From a checkpoint of a small mixture-of-experts model trained on Wikipedia: 13 layers, 316M tokens.
Below are experts of layer 4 (counted from 0) of a mixture-of-experts language model. Rows are named router (the router's row for the expert), up (a neuron's input weights, with its number) and show model dimensions 0-191. Each number is 500 + 40 x the weight over its row's rms, rounded and kept within 0 to 999. Numbers have three digits each.
After each expert's rows: "comes after" lists some tokens at least twice as common just before its tokens as in all text. This comes from a sample of Wikipedia text that the model never trained on. Tokens count by the router's weight.

# expert 10
router:453471563486499529513438526486543551441431461411569556465494542457546541564562522523490514487481535482468522573470513466494523543451533532495500483418444460525516546447495474485511477507427532499488468479474471549502481564456556488537549533382490460459538466454515510527492530501525503556454498503545506516530530426542519513524503529533497446533432486456533551518500437477562467557517419504514477499413496467504472515435453527445573526443437526500470567474483456505480506492497487508524536539515447410510518502555522468510514398567526510443518561517495576474594479472494466513
up0:470460509453536515467530483599478471552451480470514465502493502509522543480544539457423497445509522516507561539416546543493451445540504524530555488487432588532477523538493478478554491464445500468452473539439499565480557548478495452491534511462459440546536496540426499438444558471474510491481543405477524423466528531512567468492516480547526474504559567536494472562488503476541467572533544512477503466431507465472506450423518463520531550561476525518442518550578534587459525453530501462478502501485561451507501559518507450514549524528480465421495511463507490474513488448425424545
comes after: " ", " E", " C", " B", " c", "E"

# expert 22
router:475462474504563569468507536478491540501572492495513537520566467519526476524505585423495465477481525461514448562518576468493555548524558547470494416492486465474447478406463526477475536481392507491519522535482532515471478476473489530527542547463493539465495470488499462493463445467550529464443491538531500481506544526458515499487441556498513516515564584446457541467393470494435503523470464467513492472478491537584497458453477511461582519462512573519481465425526541545503525534525568498457541536514514473499425462631539439523516508510514553433458469494477524517541457483458437462
up0:457425488555543528524535465557563492513513513437470469527536469507555440436507570456577539498519501488516500517444539514460439520502562551559493490392493512456507501532495587458463499493423568474437487507512484539425517541433430425574445474427441530524518474465540488533469542496470510502525496534522508467497496509470487464464536534464493578532472551491548522540531468493537507523467511490545466457498534516548475453455527488499464595499543456443534564513529552490485512518452444549468574493542444541486430543487500411525541498589492466490463476504457516546539467442490522499
comes after: "c", " C", " |", " c", "C", " on"

# expert 14
router:490504521522500495500516556487482505509503533487596566501460460524551510531542560483449576497494568453464501527568535492509540553486531509463502563460491474480490445493470532468434531496473505513480499472490466520487440480546455468478567557489489477466521481497474489476475440496522499540460496571480480463521575538507599523509519468502511491491517545510548548426485481462486481542502473493437474560518414552514405504500496482524516500487463513496447559471526493521437591488557469462445463488491449507413457583489528469526464414513468413433483542557610513611524505469396493482
up0:498494492494543507443437513586523509485539480481519376527494536494515465544494422448541507542577515511599556469491540511457513502518517475474572517463522462487507513439494513506560501514512481473498501520547381468517483504535471503478544519552467538458496486478491571518512454465531474489510517447422497438570576461520565472438487556520395532451552487552487522490557483492524504526414539446512576506520530528462501469505492495484558521416510445526495492513475539477479488396536535525550541543450494497518451477549546472587440524472494501458478551506515489514522495498470454397
comes after: "\n", ")", ".", " 0", "%", "\""

# expert 17
router:455434597487457480505428512489518562524466501462507521551457523410518458519584546489519479505430549488516447550471503491541503511487626537487527516458563474514552463499445554489453492556462527463475533405477538510527495488497515518521509501563544490444523505462454491449478492541528579595471431496546515489500479495508483547571515447530392431470489478531564502515506488498482452505479449378512538488521449546537466517474465591482559437477449607551474487500467513494493517508520519506559429483497489530540479572539494494517486493513480508487494460526496547481523501472456494478
up0:435384485463561503543461441559532587497438436452576493519455525436459585461414520479490543534525471504528469445503541477581490482536445475467503523471486512521506500530497474478483510467518503463509502466554484553527535470476495458473524417461538483513490573516530491479480532457454511562485480532514519495526537490499513530462506509413454540491525498511510557548506523482453538586572523435516568572523431515555501482486472541485525524525486489494460518522503551536529520475485457537535502484508554501455485514518552537428573477421512496387497425484508580463564489504407495488
comes after: " ", " p", " pro", " comp", "ro", "p"

# expert 15
router:479441556493537536506438522438473494509471518437497504496481482436514459551482548500460554476495568445412570481528525479509524486407546517499428507536526517465462456497501491534579547462524455484454444524529501533502457543538544443519508550517486548386539501497488484441470400486508510514479484511561464567608486501535538515480534477435500487448533439556536501471508503467519458577517447473519503506461466533455453436480515530484499461468543542562506483531471481507498556555517513480555421485611419450512444519487544572464493455539502551523519505502463534546468517554470520504
up0:456385463482444504473424527485492556554487522505512558550473454499432427457475499470459459476443533571503463446503484555451550489500517544509495551533441495482553497500475503410541479499480496561551509495551492494506481502484504424478542466448428573530543492578568542458480437564491560573595497545541535496491484539586551515487545513479542512551501429533493469481572516577455471474475502502489463542475457556503497423491569469490519514522476508496479516470479465509537498514473546484560477461517516548502542498485505504454549457492500477455455425514468470563531456524458541584
comes after: " f", " F", " W", " h", " w", " A"

# expert 5
router:494462519489558481496510510501561549455474508498464543452467579533537502521512542524469540503461493479487474522461573486444553516446570525483447445467426466485489487524453627438496502508465517527496510475559560525460333476462493471550525524480475500488517518474448504489498555462505530522463475522544536463511515453551552532498523514496522572499501492509493569481468488536443447499499488505494539510470426505487384514460415500438543455474475552591506472510475527570493509523556479527549451530544502503519476506507541516447500489469490482451518459544599545498567502447447424447
up0:529444463532484547503525500465501431595488527524449484514502510466456489485534481473478511509529430529515412514442499533454509458538516582514589487498591500541519594441463487365520472546509551522523472541430462443484558567515489540453491581531573517452529442534446446496495470507500564506466502547453510519438457449535474439507477495495512490491481569523439540563515448503538529574485507517494483479499442551446512485494471490522449471465542515492437512544491498495510516500478476506536540445517520458501449562573459493495481467494467451526451400517448521490494563477559541486
comes after: "\n", "-", " ", " (", ".", "=="

# expert 12
router:403417584509514493410452471479526477446519522464547546531534532451552465512566501496454524485533544441576472530426516415511529547381483543493460550512484460464523460461480580593568554469458502497555484448541468498508430527526516534490529505524532523493502503547470486483520485458545580539418546522517495485493512470485544529491490455570519462489557537520540501530470469412441406508492459517516495497485460482490494513470461562453518498492451533528523477462528566496527488564556546471534485524501515513499488558536496499474476499487498457519555480531588504446471425493475460458
up0:478523517506499552492458407512500495494613477545514464499538493480521548533475440483542554423525512464503466498500510452521455504590518530517495492512518417532494466441553537520481447500468434430524517543475401472608513490583421470476486495494520548424541469425371464480429489506502489466527479606530497533526535456496470457514467529526450533489553505554520520565488491459475470472521446500513539545543530533520551485473583475493556480459466510484480510529537522507492516531511527523424589493488478545494516482509475539494520471482483497510470471476424503532425541572459523466
comes after: " re", " con", " ", " ex", " Re", " in"

# expert 1
router:472462529537478505516520500473425535531468411560457494544502499532550453505559593514494563415455527478504444506541503416489489549513552605482456411515494452496529553530474514509456533426471490492438527507514481516504469569464483492516470514493506545462514539483519515476476464507502477507440515494578508503541485512490497506519535477552472498443540456522521536499454515463520486535509537469459540463468436503518473548505516542447542479449490573447496538403487522526488548552560469471447426527505465416480431466539543472527509508638568507410479527538536549526472470427478480475
up0:476531482526472413498520580510554497525473456536460473479527563447544483567491515493527476514466527402541447514477494527474527470474514526519526465512553542483457512535515521471493427363548484413475454520475526492466480461496466555508557463495497507521537472444519532499581489490478457498484498433551458523525524553437518471488468529560517459458528538463504582502550458570555518510523552528468530511538567456506431479522538593503524490439475538470425472516482521491512443435512485508477449598577542450514515503499557441480505518484483498502503525493511449537445495407524566423
comes after: " |", ".", " ", " (", ",", "–"

# expert 20
router:456479544494492510408484561478539506483506506521540549541491572451509494473533547480462486450473572500536498512572601418564509518522588495457494530475497461445562479456470482456439470496499397436469500476480514494490495467543512508574500467500532451508506494428485500448381408501480499526455493490535521529516458518510530561552497498452434544449510513520550508471537531485463476521425457523515523496496463508506428573465481545408580461522416529471522505498472572517486554533538500526522499530490503529525538523509463461464545536550519523459516542556514533533537475444538507401
up0:520505529447486530473392468527540498393562571472541577544464458470423521497381488464571497441497506489488526519559558540507541464467565487492450511487498461491496474480476464499480444482463416453432538512515492465519510468480476528475554482562523462530541502555544513414502442492460522549479560560480534486529462449569505535506455520477550469422450537521542496458527537465503465550528517424455495475524429485514476483477501495504519468500537484439519536531529514514584552520551561497487519500550489542473461523457463500492451565524478505503595490498529435485470548589525483500
comes after: " the", " a", " |", " and", " to", " was"

# expert 19
router:401475519553513573526376495438579540523547518472522532534529572527515483524526516524457518472453575430548511488535562499462542503471580533482467472504504472401551555462483475502570495525457561470467522433433471555515451483533572569558440562484478501469545449522434469517505467551479534524486492529534553504571474493562482509517478447489484479521551561463531553434515520490525484505461536457484512480516506501479393509462467482456505497409545458517488466460420491497447541525489500444510449488539463504513457508519568475512450457543493500459485464510497545491453505483523474506
up0:528494506464517499497508469519511506576479496551563491451509531466449491564514578463520505442505536507507444489587552450465508514448514492413485537514524484498521519543507389530469518550472562520425467509457492495431463498472517572504452473476520529524437512482518501486480541466491508439476482491597554481516468481487488483556503505426545446517468524509524631455477539449499515494466538531439479611550459463481496532525532447462519563542498492511491427466553478512472484523427511395482510524548484514545483426489545522503528496558557586468475577530480527536446505451481446494
comes after: " P", " T", " G", " O", " Ma", " V"

# expert 2
router:466488526554509522467487469467496510479514503526471502531556557503516494534568611495453542433511507450525471554456541537524543504424548505429500508529490478530522530483442525496452531469480479446460513410498476517555440525587563519533459523493573481468493504449451494504460421469481507521472528533514558585518464493485489529490495506552460487473542461497499573521503490434482461504526467482478476521503470488466377463475484547491584496521524472510471584481468512507471496511574545463487484445488482583468484477499540505475600456560564466462497541570586500520576452524397497452
up0:552452537536479528495433472447574443452511557518470566564512478571545508514472500392483491530500471479515482483463488522557449447546556489470468489492587533466537470467470520481463455447500494426457447530522516507421483519546508479524514517519562478515528440557442517476578469468532495504507501537467511585464524536518505483507499476530496469464533575500546454525546593523470420515496523537497484558549487464470418547530485533527481483452506473511370494545561534486504578433511516489440519484494532500479489400532480475551507561538506479499533492457469436522498533548539433451
comes after: " |", ".", "-", " (", "==", "==="

# expert 9
router:520499621499500510514514506485514524463553527479509508535507504427544455539514486516519587473533520469483485623524485437493517529409518454473503521507433510487490518481473450506479496470467481455440501545466450547480466475563459444494483488507510513489539493413441464393508488567617487545468540463520470554523558383525513571491519491429493525431468488497476541422476427499491477542530486516474515513463482510552455496492505575535501481419478500496428486507411551560472510568509521525499501486512494517512557493588466525476513482589541525489497491518505518487522435497494487434
up0:493516509486496483492528604500524503494473510493551445517529535453457543518512541477411489529516519498519444607458458487520551527429579544516472471515567503437430499534511484536534490437506503552466490499603531402498465526563522541464444510537482457525477438476525421475500483423506465514575486497526526486500550542459548493487477474534532457480509490487493447454469441479496542472480461474468582554489507526518532444439521574499525572496484513491571585505492460505423509487500545521462446486449533483528523428531478552481517495523444428502550568457571476481449526458518469438
comes after: "s", " S", "S", " St", " st", " Sh"

# expert 18
router:491461506495559531465460510440501519496487499531523551552515523517516363469541528445461531392447519461486508512518491437522542552492512492481483560478468526518568542493452582461526507469447535465536459424541494538493479488461491521474462470485560509516552494491517446506508464542563484547500472461499510584526552465466545561540545486461509522472458536540559545461504500526425492524545476551429448475446472524558491504502422546483503402456544551498482460502562474466516515517490522548495433464592489477456519549459506444502500452556542570427436546526458527462557504446497463509
up0:459460490530470575471504473513441487546437500497521462557484481471465480539530482473493503470445576541597502459491487549573448489491486518466494459556499546473464577504493483501536596487499512516537550537453565540479413546557551499452483486484509474482438515476481484473459483523515458544542452441508545443475503532503467579526537485502503526414557525522580457564509564465530413550491480473445438483523463491541472506531501460476480536496433507514466517508582505410507493553556540472438529518458551466533432495494445480471436518555491525568455430501481486560575517498473541471
comes after: " of", " in", ",", "'", "ed", " to"

# expert 11
router:455482538550523508530509606474541584464546483438443528564553555467551511482556536444434500470462502434503496580514483511550571501473557508490468489476550481516578472481451448556447492467440541522425448475469498509493457500509590504544499507470513547492530457475448481447456434529530459488515579495498516515546500423550542510473467515482457518532573469510567490520460505529456461494493442491467479544452480487540414487478455552493556489498476556532449535514502452475537488525533469527544482475547405507485505484524484481454591445516592498456440510521544463481555468513450509499
up0:542481442502543522390478488485515457511501531529537505460529432476478526532514445515508499472481550558558521446469531433541430556501460526529557534442441506497487433491505528513451452463521405453522502521506483475543578520500441557485519475484508456445484516508498473546523514417492532427550450497494515476416508504463433565526554445483521456440490495552478431490563483471518470532499559505478503531549471505496586512492565481491442484492501501440556480459505512467517556476468526451482555521454551435553515549485600473590469509551490539546569454518537501561504555527491490435
comes after: " |", "-", ",", " the", ":", " of"